From a checkpoint of a small mixture-of-experts model trained on Wikipedia.
Size: width 256, vocabulary 16384, 47.6M parameters.
Experts: 32 experts in each of 6 layers, 256 GeGLU neurons an expert, 1 pick a token, a softmax router.
Training: a variant of Adam for the experts, 251M tokens, 7667 steps.
Below are experts of layer 7 (counted from 0) of a mixture-of-experts language model. Rows are named router (the router's row for the expert), gate (a neuron's input weights, with its number), up (a neuron's input weights, with its number), down (a neuron's output weights, with its number) and show model dimensions 0-255. Each number is 128 + 24 x the weight over its row's rms, rounded and kept within 0 to 255. Numbers have three digits each.
Before each expert's rows: "comes after" lists some tokens at least twice as common just before its tokens as in all text; "raises" lists some tokens whose logits its average output raises strongly, later layers aside. This comes from a sample of Wikipedia text that the model never trained on. Tokens count by the router's weight.

# expert 5
comes after: ".", ",", " where", ":", "|", " when"
raises: "in", "y", "g", "al", "ine", "i"
router:127111089151124134118106116142147144141172160162113151122158106134139088128115075124117093122142124116150125147128103131123086123122113107110139134169120125124086146113161128108110103135123131118083130160122150086113143143142071118162165098115134092136099156124134115142133155123095129129122129143117149128139114140107103094091104130112131158087133099116185141113168161132092133137146152140118151142137114142121156162112136104109161060142153117123129113112088172101159133124125180110145150112160185131100142111139116076144096186136097102112114076144131110118125167111113194147131149151169148105141125180135132131182143080158129136142122150116134141083127133136153145142147144137157139135113124135130098102127131126120093133132133155176142130124051086120145163107156116
gate2:129151140137130126137115135108119165106114109143100133122150090143112119118114145143140166112156119143106153101147118115166166167110115129113116139126121090155131129159121131191119110127119144101114120104168129177160139131144120177132133099131130133131097114176099125172127164127138125123165113146090126112122113137093145126137091116148146175132156128143135119116153164120137072110127105126131102123107149120119168117131154094148121086108153146114203133139101172128103108172145108118131119107127128175161158121130152139085126108074181105124083131131155142083139149050115098157119123170090135109155065108128109133119184164136135162145172127108115105100119143108131121126166111110128132168124091091116113102115135156128132142140143131116131085091124148136104114090139099
up2:096148118120103150099157137137137180122139132120120137114137124111089110130118141143154115099119141140151095122160101109102108133099129142139102124135140111119166124108097114113111119129148103146074154128070125107099121140121093129111091112130166120138117151124123137121083125136173180143089130121145157147124143162129147113095122146122074120087117109109145076129127119173098166128101085140131141132099110118170104155107160147135113131171147113159091102125121142104110148091108181147093117159175160129100131089095123128165129121170115165105137117096119149144124087151091163102153151132084177111100156138146159117128105094118109116123131138170114133096099095158142132114124145108162159125118114216135116123178135143139155129130149147079154133120155127106135105112154135
down2:150138103161128113130108105104139107115128147144164167143140104131126159135143105132158138156090098105109110113129129123133168107169172121109171148114142121136131155081119162118079104108160132135096168160108137122141096129113142137096059149144107103138162124111154150164115130152128136101127089101119146109127123121128096133137122150124098096139142169108144149071102129138113106108143118144109075132117130108132128183121160141221112159118144105128132111153112149135111130129077104103127103150130143084128079128131132114132159107117104133148126179154141117094146154142173168121151144112090137134158134118143111140131166187126171126133176083145098140099141125116118139089147129103154112113102111158136129112098117111100168134112092076161121122130141108106157108125146103
gate3:117133149105145128148126124159133117141122127109107178101157127158142153114133194153151154121158174146169116106161108114131142081132113158135136166184124114132115126123123166144119121123117157123107101179121131102169121142164154128131123187082125101132126091095152129163104152156150118156152148102113163124112113084116110150151104089124171101113138140090098092086163106150118142153171132150127154134119115117136142118093079156102101123100114167114122110141118152090132132119089087104121137115160138091127115076097131136082135128111097087087146118122148124100153116124138115120184156156128109132106109095124143102141132127105144114112106130104147129093123125097135111137104138116152144097138129120155141118124124131182132112166169155139164092178120144121093078132133158
up3:150162107146074123144138104092136153133129125169140144116084152146131124165128099107110131124118116155105111178081139138149150158126141129161097108111118080093134137124166106143137112107122119136086137121149128124125139133150102150146086119111107129135162111147069145136135113164081148146106119104073155139156145145124149102075121151114109129127115149159163099143074133142137086086099126093155155120141120111118161127148133111160131116101143090149114141114126155163122128154154117076118178162138140124111145133146146116114086088101130143110126104106126143137156170143118169147135082104117169121180102118132102177165104116118110142107139138134102153186120141126137144159131110074107133176143106100130135103159140103093131150161125141134118116140081112117100097162154133
down3:175110121112164135104105152153146138072183153137121106115144132152137115112130143126117106091122116126122140116112115154119140164139123138127119122100120133121086102117124078104138143111139114136133141158133115116135120156126114153160072125134176094151109147125104162127140131159121146109123121121076165115125121124143124138148140135152112122165130126145148124146100126146107182138141137152104152142153132159085114092177216128119129130102149109084144088165133109147120136083140146085162158106142152110158145132110098154080151071197102112125112111138097111200116124150109107102107112141152123146162121116160097132145108112125128077138134127170152150092116133129122117105140103119116107101171151118141078084132158108138156125111108118097127154104148114109136102146174140

# expert 21
comes after: "°", "′", ".", "″", "N", "2"
raises: " |", ".", " he", ","
router:105105154097129064106086118118128139116113101157143082100138124142094161085107144134103110152093119105146108109111114133145119089135175114119146104115111130142114164128106110127142062131111086114132132159107148120163114115094142153143108182133113128139143109133148102165161152143098165128159113128117161097103130142163130120147135120108153123123134133114122142149150148130144142102107144144100143176173081148178129158140153139110139157125110119121125133151157095115079143117136115162143126142097125135164124149146100117131117151140129133109145152131125126140113150099121189111112145108123082126112094117135109124144108144138167074152086146110135134154118175136101092150101126105089170074107072166070123141149154128205145124140137137127149121135097132134149096146111098
gate1:112128168094119099116135151146121114114108133133120115120117136129121103102169168162135129123131113117153099115119104165165139159133125096158132135135125143151133123144097138124110125098139115124141083142124159086137119080142156089117129168126137144135138107121167130078149138140158134118149087117142140120118107114115132154145111136121118100103076084109114156079132109107163149108137103167146134111146172144120143143162142138104110117099135106123155173129100183114092182168118095136102113163113162193093143151153108178108128137118169105143161166113105133120154132111122151096126143090122109141117149171127107073103103122151158151097149106126127148148193104181142126156131135130106182179134127144116132072166115140121161134122115144140155122091093126155140108150139134
up1:146148117160166163170139130083134121126126129111137125145156140112155148152173158114159139155129162135104127146156107136090133117114138085136108121118106142083081121147177126143161113130111127119119128104120131156152162113129153135137144128166092092100132141146171084147129103096139160121131141117124112104130105110165110154138081145156119114132133099111143134149106142127095166163154107086106119112087121149133096086125141144131175107125121159185131128148134112152093109076148149108141136120151117130115120119115173104123140120153100144172117121182072068135114112141096167132129095117175115111123169091129098143131106161135145092163089144106166099102076154138106126115085104095102090106134161139138140173147150150134116127103146166118121124112142110138143152114131150
down1:109073152102133093155117140145134185124134148154138154132093125144106090095100144198171128119116124155089120114139131137140124149098187120137112115142077120107148125142119117097113101144130117141106134135075121105129132090147125150148099097147133138126116124132117131101105152137162130146139143124137080112130160092109110130122114098151102119115135131148107096131176152122134141116111123138154164099147104138131160129154117123083161134140113114137110104132146114101096129106135136160147145111115167166121122088141162104176088134113132109130169138086149107115111121130098109116129130147145161131122167144140172119116194179142133128156147161158135097095178122169101155140090130107120137091098089170117076115106145116091078108144122130124156183143085157130141117132136156
gate2:119083106134171182150176177147134096167159141115105137151196066077128126148130091172170147110108121086140141104129139135142181101125100143145121135152107104139098090135124139118144147125154125123136105123140146140118115083138125138093157164139136139122124121131128124109093123159142136087203127111110111140151077145068128119147157146130126101134141126134147132125073108094120130130140112153119155072130117118088116140140104184117110137141150130152103115138140171129124152160083149098121133133137147149115143144098163144116099126167099125118115097125154113132126107132120093160118127180126121123105100110123120064081085170145087122143130108120120119148131075140156121123132107116134136151124121092152135149134134123122120129170158132130109116077123117123123143127140116
up2:101100123114146112115145158088114099147122143110095104112123129092098130110141126148132172154139158113162145119104160118156145104126156145165116115122105128136176139151084141129110095161135118128164123157142152149142117128125120135122113145115137118162130124153146097128138162173143160100147140111114154121097159136112164083141145110128128128132141126099136159113101118137155093087100055155105114155148123097119101141180128099103135169107154093149098122131119118168105131157112131111115112161130122168091118156081092152138063074159143127101111089154122133081131146114115151135076140166136102118097126088125119079131113148156138096176131132089147122132116099121130093128121153127116130110100104137117138152121140128161124098158157151137150148121094185200143109147146124
down2:119117152111110107117121103128125175133088103159088066089094091121106126123138155172142137115125153140162145106151123118138139123142148150124130137106117158084160145160148119132160103144125125116132158140119095139110151133108073127133110136148166091125106152151121106081126094139142131123135132115131144102148187089101149111150091097135126118105147145158110172143182142160145094156091120116094129136107089133136140109129123154126085179120139081143100118124151138142131117153188113100169098137133097149146142152102143132169070119120076143127155145096114116092188101134117167145125076135122110137091108090134124132143110122125129122136153094152101111157161162147088062122108146135106152115119110155154133151106141097112127106141144150121100152113116136146155123124151133

# expert 6
comes after: " (", " \"", "\n", "-", "===", "=="
raises: "am", "i", "ob", ".", "ott", "eg"
router:115112100137108091141096136136129107123144110115149116112140146137108067111177109141132192181095154135148129157113120155151132113173167143153135116094130154156122115131142159141109143157134156111135162059117111195156126095130126136155099152083150083150128130126128119138108118134142148121113100098154135183090120105167132115137133113128113147155164133120145189146126144126147120122150133143147123134114143102118140101139121119117065150140145150141107143130157117137080152164122137136111138147108149112129172098114146110117141086124166073094137115179158134128098144182104100109116118151139118158104107118102126142078145119130081116129130140093140121140110137131101134146112140117128139155113145170099088160100114158154088128152141114135105147132153166096106127088095091
gate1:142155168120161121110139148153122129145103151147133129140140137119138143087135139128120134168155150144097133081127103099124150127093147104114086108107110133149112096146101119118173163101139126130087106111116145163131137117132135083147099104135154133121091130091138133167093103143135124108128137097112168139174124135124143116117097128106135093082139095129112107137133119147092083099114064120112148124121140160113143123124118150115113107155116158125116123122144105123144162133119121123109121131129166155112160153171108184118156135111096148082145117091126076153097098121142094102120119111108115150119135084125106121123091087110160123150110175177122147134131128148170116124105088107084186124072178180125075128111126156105135134172171116144091116129128087097111128127089117
up1:129114110128150198136160118121148148126156137129139117170127144098133096126157114147098146160131096109171116192117089142129103123178166125134157174119122143136097148121161109136095119124138119066127110124126117138141136123109126140145160145127126106079148087155113102065145096094124123101130115116127127153132126150103110120095107114118127107155095145159082126139126134137097142138125127139144141154128211115116106103099185145144171158132130130160089126137117149146145131140126115143149138111146113155100109132079194110144128104160086145155124119113156133137147108147113118142159122101124106134116148163073129137170153087121107155115160162063124177159111113146121120098150145156113124124160099143130129181116126111118130105167103129125140138121146158107105126113099139
down1:141152138159088113109070138115103178141149106111107135111110176109112111124129130135154120138095126125085096180142122151107112156118097095103132108137126139099151097171119152094093140164136119091119121139093096105117123147125132111135153122139087104083087081118129139102126132110114118140157129122093105117123110132130136177130134112146113152153175094145092151116144105131094145096134122121140149123137108114142135144096150189128130100134080155162137133155136098156095149168155115113188146144130133119152125150146143139133096183122114112157139095131126149111180149153096107134150116131163145151128153170110111093117095155098079152177140151117106130129166169163111143108114147109122138135117169155108112109182155155160130147118107112137118105158110136138156119081145103
gate2:139139121124103038154185115116129123083127120087106142121134097125129096071095139114137117142113074129116134107140141151151139181132133149122123113134145135127163149158125119150078121117169150092142129150120116164133121114111170134167132133096101089149107126151126171187114105125171145124144144074101149112119070124098119144140094144152143150102168122121141162145080125138118120155104143098148092152129113129139132133124133130143083115130131123119120091100148158136112132099122089113136105113130126080148133133122127110135141158097122120133140126154090099090125133153112121097146152129145148158126171165149121146108175181100105065167149106154075103151130116174134142143114164118107109137144105132129098129133095163112134131113078139117126116129128114108127144160112118
up2:131112159122142116135149140169146169138137129116127118163137147086165149097128135119176115128124103135123183108126110115142124154124113154102141137148141119133140095151093127086140144107141146090128095124117104108160086120029134104114138144149116116094136077091108115131128121124178104119172111114116142161096171170161153127148082146145156134151136119140115118128121141130098129122129139125128146113128120144173122073136128115159161123155087120129101103163169124140149120152163142139115121118151093117112107086134152136135111144105138140053155096128142112138076155143097118105121185122126133119143136127085205107130139148136148117140145165158070136106121124114150093143167129154130112095122165156109142091137112132124155134106141149133131098149160124096136117094114123
down2:125168192124084132086123075147150131145132103051118147114152148139146116166115112087097166103120151103127127102162126120141081152086072066114121136104145127149151152136134117129123132187157134129106142127135143100135161082075140136100079152119162142139097141140131122139140132105116137116124123098093140105142106120165179129136102122110082091162145101166181130121119097126118112117137127095129164142157154127133152137129122113156140110127129139093160114109133128099090174132155084111134132127140115148109102137105127143139120178107139139116093173116144137175095113130116117172157133111142128119161099134115124177136112099165101127135146133116094146147176084130130123118121143151133130109118122101115137133138116164142138150126130175143098162169129131111123132116154136

# expert 8
comes after: " the", " and", " of", " a", " The", " by"
raises: "im", "or", "ac", "id", "ad", "il"
router:179132083115120127130155087180129116092132158118122138133132145104115096136144103144164106126161113121130098114126123124121139099144139131104113152118140103097139178127085099109142148136145141123067096085068126148122124170145110085180125120111116170124106146102124106141155119132158139100117129109133126101132137087092122118100124129157096148149088102107142106138146133149121141134102109106133099161122120109094138149120142110127099160090106114110087090110130175105144165140093128107114103121138152075157146144079138160153153162134137123161138098109101115094128104134127149116147113083103149122080138146106119125116150134123118181130139104095120123123120099164167129124099117075140124132094138126146132121105143135102173067171161150100120085121133172105120091135123086
gate1:169132114123122096087152112100120117162136153187124114112142117127117099153100151147135113105142128095133122136158122125111102101137149125104127124125121132149124123150106104134135057165137177170161125118110134172163141140100148118132089096130188161115122143152154120169159155132163130105107172148105139195136160083143110094096118155143114158173113106123128146117080114142152189144130130166148119127141120093112144132084153129112091154102087105154110110089133114076125136106132128123123100130146118130136162107129132107131153132107130085092101118100135174144108142135128133138133095126100127162110138128096159115111133143162103145105156146136109138106116123113127156089146152141135098092119122134123111099184126142109096080131112193113126134120074094144124149139147130
up1:142126075098153190119098148149116125128109100145114130177137125108090135122164132136132115156154123137103122101141110111106146095134094155138145112147129126148083131101128144109067193114098083139163147120117126082094139130159148124165122141131121141168084097098114104125127076105114137115114088087142128114152121143115118122112105124114149096110159118110112098140141141138146090078141168102091166176159181140111109143114107139169168152141148137111103099169120101135139139102102124140187108131111160116093183143124122097127103177132128159122156159118158086121069115139112122142145130132116147112151153150140139157111108111074107156143119150095116136155137127134153134176134105129151150124162148094153151123113113136122112160122127120120112154122128128120107100147115127
down1:174156116126143130158165166142151081152144138146074137125142110120110127126137119107135113142144138183112095140123147146133123118156137110131098121095206118150162161101106107116116157127129133110132160088121091139153131190127120158124092157125167120134157146129126126138128129121129157134089110116144150084103096175106121135145118136116174119165052105133141115144135064132148119086119110113119138170095133120099116107169140142144117136089130140115104122184136165125134156127122120122130134141110078095125152121128127138093147134131159152149109087106179153128122124132162093124141081111133133117090151084105084110136089150110141132129118165142161098144146142133145067110143127115141110101155158114076115143121123099112155097153082144141145134158126134124141108135138114
gate2:112110106120135141108135131148146139133152139092180185126095118109152148115112141126144096030088153120146110144125070137135145151129147136143146125146111080108114124118136094115104158179123139143155136156106119116130096134122082183133069125115126115126136111099128118153131085147100117079113071176114103181127094136135101119107136132178126135124158129107116144154114111167123170145141118149163164126155169148137143101135162130117140124146121153175141166127117137126097144110146099110121148113107112127133122111148156107137168118155109157108183137145145117109133128118116134116152120131127135141126129111152100123164121117143105092130176161131169181139106138088106119118093147120152110141088075141148147073156129137134157117141134129115138135097135141117089154141121099
up2:148149126122110122144116131095138166105109047111142158119112152175128121111191121138115152157143085152126116098105121136115111126111102132098119112142142133145154127096117115185105138168146130159109159157121182088135133093161136126191140082124112060170142127091137127144128125120138121127122133140139105175149099132183142122124141129113100148106126154129149127129104128129125139134147133134131138132130111087149146133132101143139118078098154107097123171104127143153128185142122111092159145150167157096151142132098086159131160137109153119088146156166102104110121141185104130155126136133153115110127108146124143134108142164107120122150122078136068122136109170152131110151162124132140166124129141137121156107133118168142111175134125128181126093156161147100136127147095129
down2:123091143160141080140154120125112109077094130123128092131102137171123136157136119079125129161133118134127118141116184127099141095150128129144158104140120097165155126129101146126151094123120151127137135133114070129134139101103123115118158095095152188167131117142138105143127130149150165092117147127109165129142132078128077131147120129139086101113164142086145136128139081101141115151117138171120111140152169151117153095163091139138141135114172134116129154128128128121105169134132091135153139126115129111143113131147087107099121141167161113132143130123126138077172129137115085094173112092133171078092136116134084130089111125147127138133154157151117125171114141147136102192147122152119123102115144084167161136093102109100103142187100125087128131129158124101118153105140144

# expert 30
comes after: " the", "-", " of", ",", " in", ":"
raises: " and", "-", ",", "\n", " P", " of"
router:114153117144161133132120142120113097184132131117125153161163142136176130124131154074113133111057140147141121139108130137127109092160125118127143163157117135119155141081130150148123161154106124128155118105135137126124122154112134133122085124094115155134152167121171145138147105141096154151154110161129128154105140160104143142128093099130135140086163087140080127108122124142128180132137103133143090177150067118173117154132109102102153163144132143143107127148117087127144092120080160135155128102123103077137120110151140114158154112122144114156066118131142147126178133142094114124115127133140149139153119154129131126179112116166081109133101126160139164102136087112153134132116139128154079098149101115144131144153151181145127110134144116079072167152145140139111091130169141
gate0:218134140147157107150136125108166119134121097159123118110145122118121097158078152102110150116101155120134112126159119134132116099155119140134121136186134110139154096132115123128112088139104170121126144136102134117118100146083135146148105160082133124111155131079103080120124097134125139129096085122087119134114117106139150131156134133142148139109155141093120164148150177137152138142099136160148101086113092116153116163123147098163124133140115131123102114131127123127096128109173157151123151118153087127122089166078168120111100164125148131134123111103117121130129158149116159192063132129103135142109113143091150113147104157190106119089120168145139105108128117102114121105158116123164127112155211083131170143124108112122121154094136090130115119125124141167133122128122128
up0:136121094128130108182146145121110096157123178130107106125114143142139097151170128106152134059120128091103144108129118122152155144099154163115151117172110145162110103123138156110149134109128067156141112131131078139101113131141140078167130097128081112160115155108131141149116164117102113148118138104135117095149107105130135151128147156188081123109152132153117104139124127109090123147123138122153138159135140130101135198113107176097100117131169130141111178082100116176180119109093125107135127124119124125153143143140146136115177126143138074147136160149143158141139141143117147146165094155143134083160126168130143135099111118122109149176133128101165118132130130157119095124124145137127133128149113148174106103159157138112090123116137096178110140137158161145104130122140172
down0:091100126138119158121139148151096133126219130136157094114166120123141114146118076139097142135100150109114128076113129136089147163168119130105107144162151154116160111140098087151151162143172147128112133105120139097130158087104134141161162144156116081105106124139092143148090127141142171122145107114157142141142124149172120115124127136174142133089127111156157130146131156122071118136129125083149103126087115106127094112107137141164111124151163129185096148124096140124146097108089124142139113101150112096113126136106158116152110154131140120113136146133170087154090134122125163090095121105104144116095110147078147135108156192105143129151184122140122090118130128119122092117142162090162171101108115142113122116143129137137116129116128123095161118111161120141123149115096138
gate1:076132147130143085166103158115143155182121081154118139117134086111153115089139169176132149105153146137155143124078087154120126108146150125169151132123117066120145154153137124143135121109135152098124115068086126121145121127121147125120101147095141104121168138131138093128112141105113147173133141138127127153079128146128124077151090129158127115141141105130119123150132156133127117102138085156117180124122140122122090124120123127118154172109088165144163113189153105114100116101136152118149146161164150147106125161149103115124092124147072098146121110132170153150121165144129151177118162139100111149111157109111077139129127136134149135154137123130085129128107117114141126136173133142115156127103159138079147148105156108105120120123177149107140121087092132110126126071112114
up1:142095098131101157161154105106127144162132183080125121176101121123108151139095136135107151167089127116101136139123151109101123127087094167122152114142118167121125110109134076135135113150187106161126111167150153114102130095104118106094181125104098129147123136125092137120121113136137171138108162106120153144165113117123121153118145133164097187151089152134134132092088155154113126163103150098111113156122178129123139134122084085124181156139138107108164100113126128118101124133131142108102117076115119100145125090088116164124123122110106135130134087128131091120142073135121087126132097116165121136140154155160147168108125108149147108107120125129150113102146120170124108111092128111121122131179145117153104144168147137155118133182082132129093134134149144137179143143125133
down1:096153126148134121108162135142132130143133108108131132166138152121138122154136118162142100152110114143180128110132154119115161103122120160180163138125107080133143080108146130128151114154099099111130134096148091104133080134131109174155100082162158117152093118105152133143117102140105109131151147142126122153147144122168110098128123119086108129125139128161106107139140143151107116148129146141114109067120104104110113135099152113119158125160138170124119122145126105114169153099100112146117133117132139106178150159134123142174059104122141126113164137084117126146118143142075156144138158119100135144090152140126118085147120164130114123190081089125119138083137166127086124111131136154116134122137134070162103211146085116119158145138157157135120155089135118091095143123137109

# expert 28
comes after: " was", " he", " were", " to", " is", " be"
raises: " by", " in", " to", " on", " as", " the"
router:140147122142131097128109135150129113089078124159117119166137127105081143158140093143140125091146104110114113103139118131135152136117114136125172125179119142136129143105110137108136158115087160118146109129113147131143121109130099130111138153095117146094181134142117084100125097160148096081126132124129140125139129085125139144136117128124163121093066119124130139118119124146104098149173148120164137137136064101118135111149103139150095152166128154102172151149133105107137132166172148135147083160100076121145112130184127174112145107125135156128078115103179112157108124165165079123132187120147118133134080115210107124149105145109141106114137128157137102152140127102121139164106090111122092125143166133105134143173094091133136128106121152114117111140105114135119099090117137
gate1:128107119141110128142122100120079121149120151119128110169120164112091138147135119112104127134153107159140103173145143154117101121152135144115135112133156145123103135087123125083128125123091111141204124149163135138072149133162127155143150161123084120159093134151127154130155125130144153132146136108147162106143189123095103081091108111098155125143104131125102110162113102169151179138142153148096132124178137088107142106130158105109135170122128141105149123147128148180100147167114117152103104141139146088161120159166107164092158122151145145170104123122146106154122124151154123133117119076101140090100136167132156134148126115185137160124159079146154112149160112123110143161130164112123157167146123145130144142131093134113119079161160143133154146126095142157122121159122162
up1:138110124076181126129144113126150127177138130119135123119144148129149117153120103154121145124133113131120107079130166154120121116135136131152138086152136110099123114144079121170131145121103135122130112128148124138118092127104096135160065118127163089134082131092133145102158102155143150138129140110121138149104134126091114139147106101145137143141169132108125178139146115112128102101072143099133133159105098120198134169119184126149131129098161098124158127143146084115100084123110079112160117142202121142127138129123077164159122126160129108121114093143175143114154128123085112076107145149158112159075130133139102117172114111161094197111119187091112117137138099125111122122143128111143130126153117129147124127140131116126167116159137148127119085120112104152123160116129098
down1:118086128120104143118137123113110158065123151150127089155094132120134099124151089114132119156153161106087135109171135125112108099132138094142124153184109135125112139096132176100104110095150102104098150094137159145139145091115170080106103128135129125155118145085105155130173141103160144133128129104121127127172179156147132147107135176089147125124131160139131076128148149168074089118136165142129162115111169137089127153102167124116117101145149160139129123115128155134154150152140094115135123100149150095120143179155126109120131148095065123110140103120125133142109153124151125121125117155098145113129144156122139136143149114110090128110141166144079151121101088114137142116119138122134130116069077152125153145171124131145070150130111107130160109102092127104142156131136172
gate2:095132142109127094096150093160129128140138129150131126121166176099142129139123104157110092162074099117165150122089167171133139148139106123079098126121139120138130149147120141116154078122115117115113106137123129111119093124096163134091127152143096088173123129148122072144137113097114107143143125126103097106140152085115152127143152142150108090134112130142149116128137143153120148124107139153199149170084177114150136135134192154119111136129148139143145118097148139108128100149129108087091107117112095150129146130113098127104136109163131131072142085099131121126151110124132103118182145145136097187134083096115140131162152141176101116143126091083201128163119100169130079132151122147125120140147110130117105153122152115162139122144134109124133143124115095143131123105142166
up2:173143107115148161119136160095127121144124176134158154134118085135110128078109147119132128107163165173109137145168109147159100106140162137108123122166156124121177100089133099152115110122148126106160130097098132099139130164159111130130123090171129114145071104136113126117107133097109147138135177133128142179100118170141137125137119162148142150118149148102150131125163100127148119164089120123093152092160108125102081128059130128157178146135118147091127165115113111142117121117106135112142131123124146103114153120126127099141082162126111118142123144156129122097121139112138160134078147136116158130127158163093138137092128145103156129128095160141063113151099112122117117109147139111112134101092088106119135095098099128139097153136106128136078124082162155123077139113117081
down2:077139116120113093113116112135150124119116161140102121129125119124110132153119156107124081143095094112165129106133172144108154104125128153142131154129080150150135142154107037083159143167118119139130126149159124135110152107151127167121123093118093120145115134138115138171108115170147158116126161141148142164129129114120094141122164122099123127105144148090081159134084138107141129165137129172138116114164116130127118097117157132120129115153147101138140110115131163102187109096143106135113104112105122107109134121130126159137190154138152081138171123147139115119139088132129078126116139096155115135126132127139131197137136144137062111148093101075117124138101133149157179139119113113100085153100131140138130146104185091197127135159141135122120148105091136113118123148150133

# expert 23
comes after: " the", " a", " to", " an", " and", " that"
raises: " time", ",", ".", " in", " the", " and"
router:122131111167098125166114164094096095162129098116131114114120137104153156136145078146098135112112145114109130163171122104150159096105161160129151089133148107134094109142114131120127120130145133149163128154146129134128144129140143134135139101141141167093132133127151155084146094124097085155147172098093128129184125062104132134101144103125049118121069086149132133126122087104146154153133069129128116091132155152116133113132101131145147116149120087142160119136116094103113108166152134124138145143148141127150110161123109119112139109114165156135083119117110152132118127087124098111150151120129152108108084124095119115173123116136121134105138155160178143102148094156164160130126111106173098112152184130106153126092098121152084131107145131154086128118136175124141106117132101
gate1:160102113163148143133164151144136152092128163111118142123155137123118125101146129072153142126122131102108086112139098146113170144152128136139114103114050107120138148137134113131060085134115089146124116123136087088126121113113109147097137120100135165145149124085117150111087130128093088122127149147126165118120146117150102136164146134118126141126134141095131180123117130120126112121117115085158153125174093094152119127124102083129090102163115178072151089118123136119105113127142108138118116114079108117147065137090123155089112106102147110097168115120163101163110113161167160152155128100104137145129114136099143152104073198124124108134139138156135132162132156116123125147134114114126114141143138135130163152133122136121112205127160146103116129147114106150162107126121137
up1:123109128078131177113102089120152104121170132084159154113123174121152130132095132150098111114113148135148132095143127118134135152150141064157122141159149136119121112104130127177172135140121111135144159130130164140128119146142098100116151106142068103145181134153160120135135108166137156141149140080110101128121129144141133090140188102121155151155085159117129105116079123101122120119133133141084122083120138184149122164120164154116126145141157157116084138098127105142118138083100106097098108139188117120128151116173122161139156190136143144170116139148125132068162145113114164118153119157152118122146140162139133134133133098149145151139111139117120146120111074099169122094133149132123148092117099154079126135122124111119146094153094137147151136125153133119095120145134108
down1:131138128120140105113150107169156143058091130144129068126153114153130096124141086140127115142119148183176148132136171106102094102100120126124098105171134124158127110172086123142122128112153118134136131140098141121091152169108142156146112161171089111154095090112136089155098127142121123135081145125119119128110125127156110069119142150170120109113112121126105106147110097151130137156152168086107103130102085115092132148094121165109136146164151092123117094133153118167134171170114156155120162131119123116127188066122142148154148099130134145093127119130152118090096163115109131109138136136100126132136122157111125094127111131139083149108098147139116128109164134179129109148152138118136159129092141088154148132128155129158132129133156109115108116159143141097095180116111127
gate2:122091118135143163154113158104077141139152131139145090111133175131152154189131117146129113135124099086123155138133148118102117116090098119124107133126163094129090117119155124088150156140156155094025137149124130127068140153117142137107128079123140169160080141130139145144098113132157116098110125103164106139106175095131163074169159144115133125133104131135105109133128119128127096140117127114097113140112160104155143118119147110149144113138171139143135155100125120109138131102121098131153126089149076124101097101075133122154122131109110098108145166160114071123096100105132181149153164121132154167152088109150132105125141135126105117111123123130124105176157139125096109138094105152131117138136126086103130118153087099129142140120130117075104124130129157129143106127146138
up2:107117100119131112132126160105124137122142142110129117121152157102129113129116098152124143076126121098106108140108175100141144105146138143147065152093131089153155120102142121148125111059137100107086096130116142166159132201157130151125130124135143150130074170151134115120122150118177130096143125134162089109142156150128172085144156154113135085099131110122108103119144114146142102093112138146124127145141127137121154139100125084091140094119143163113123092136141117143141131115060088155126085110156153103147118117138124096123117089124114110106179121146126099134122073111116122130157101131152108122164089100189157135116108104147115132116141102149116117166155121133088161144173127136176154145117118072102130129087145140104161138117143102098129129130123110127138140163119166
down2:108104148133111088131136140134157115144129093199128120139142175140144117120111138132153122076147096139128079159143169148155154166114113139089101117158116151114135142153144134132142139102104148163153152083131127141127133123107121066150151120132164158112089191156093127090137136143099074140179109121133135094164127126126152113120085125107126141105106109132133113131118135106111125162145131121094106144137115111115162082098157144138108124148097126123161113124114139132112142152145139123130135150121127105133084135110114094116129142141126082113106128131169130170123172136184108125100138093136093149128098136154086119171134133132120123175122108151132103102133145104145126149165109119092131138164080137158069141120140079099156088114171170109083136139147137132139132105169103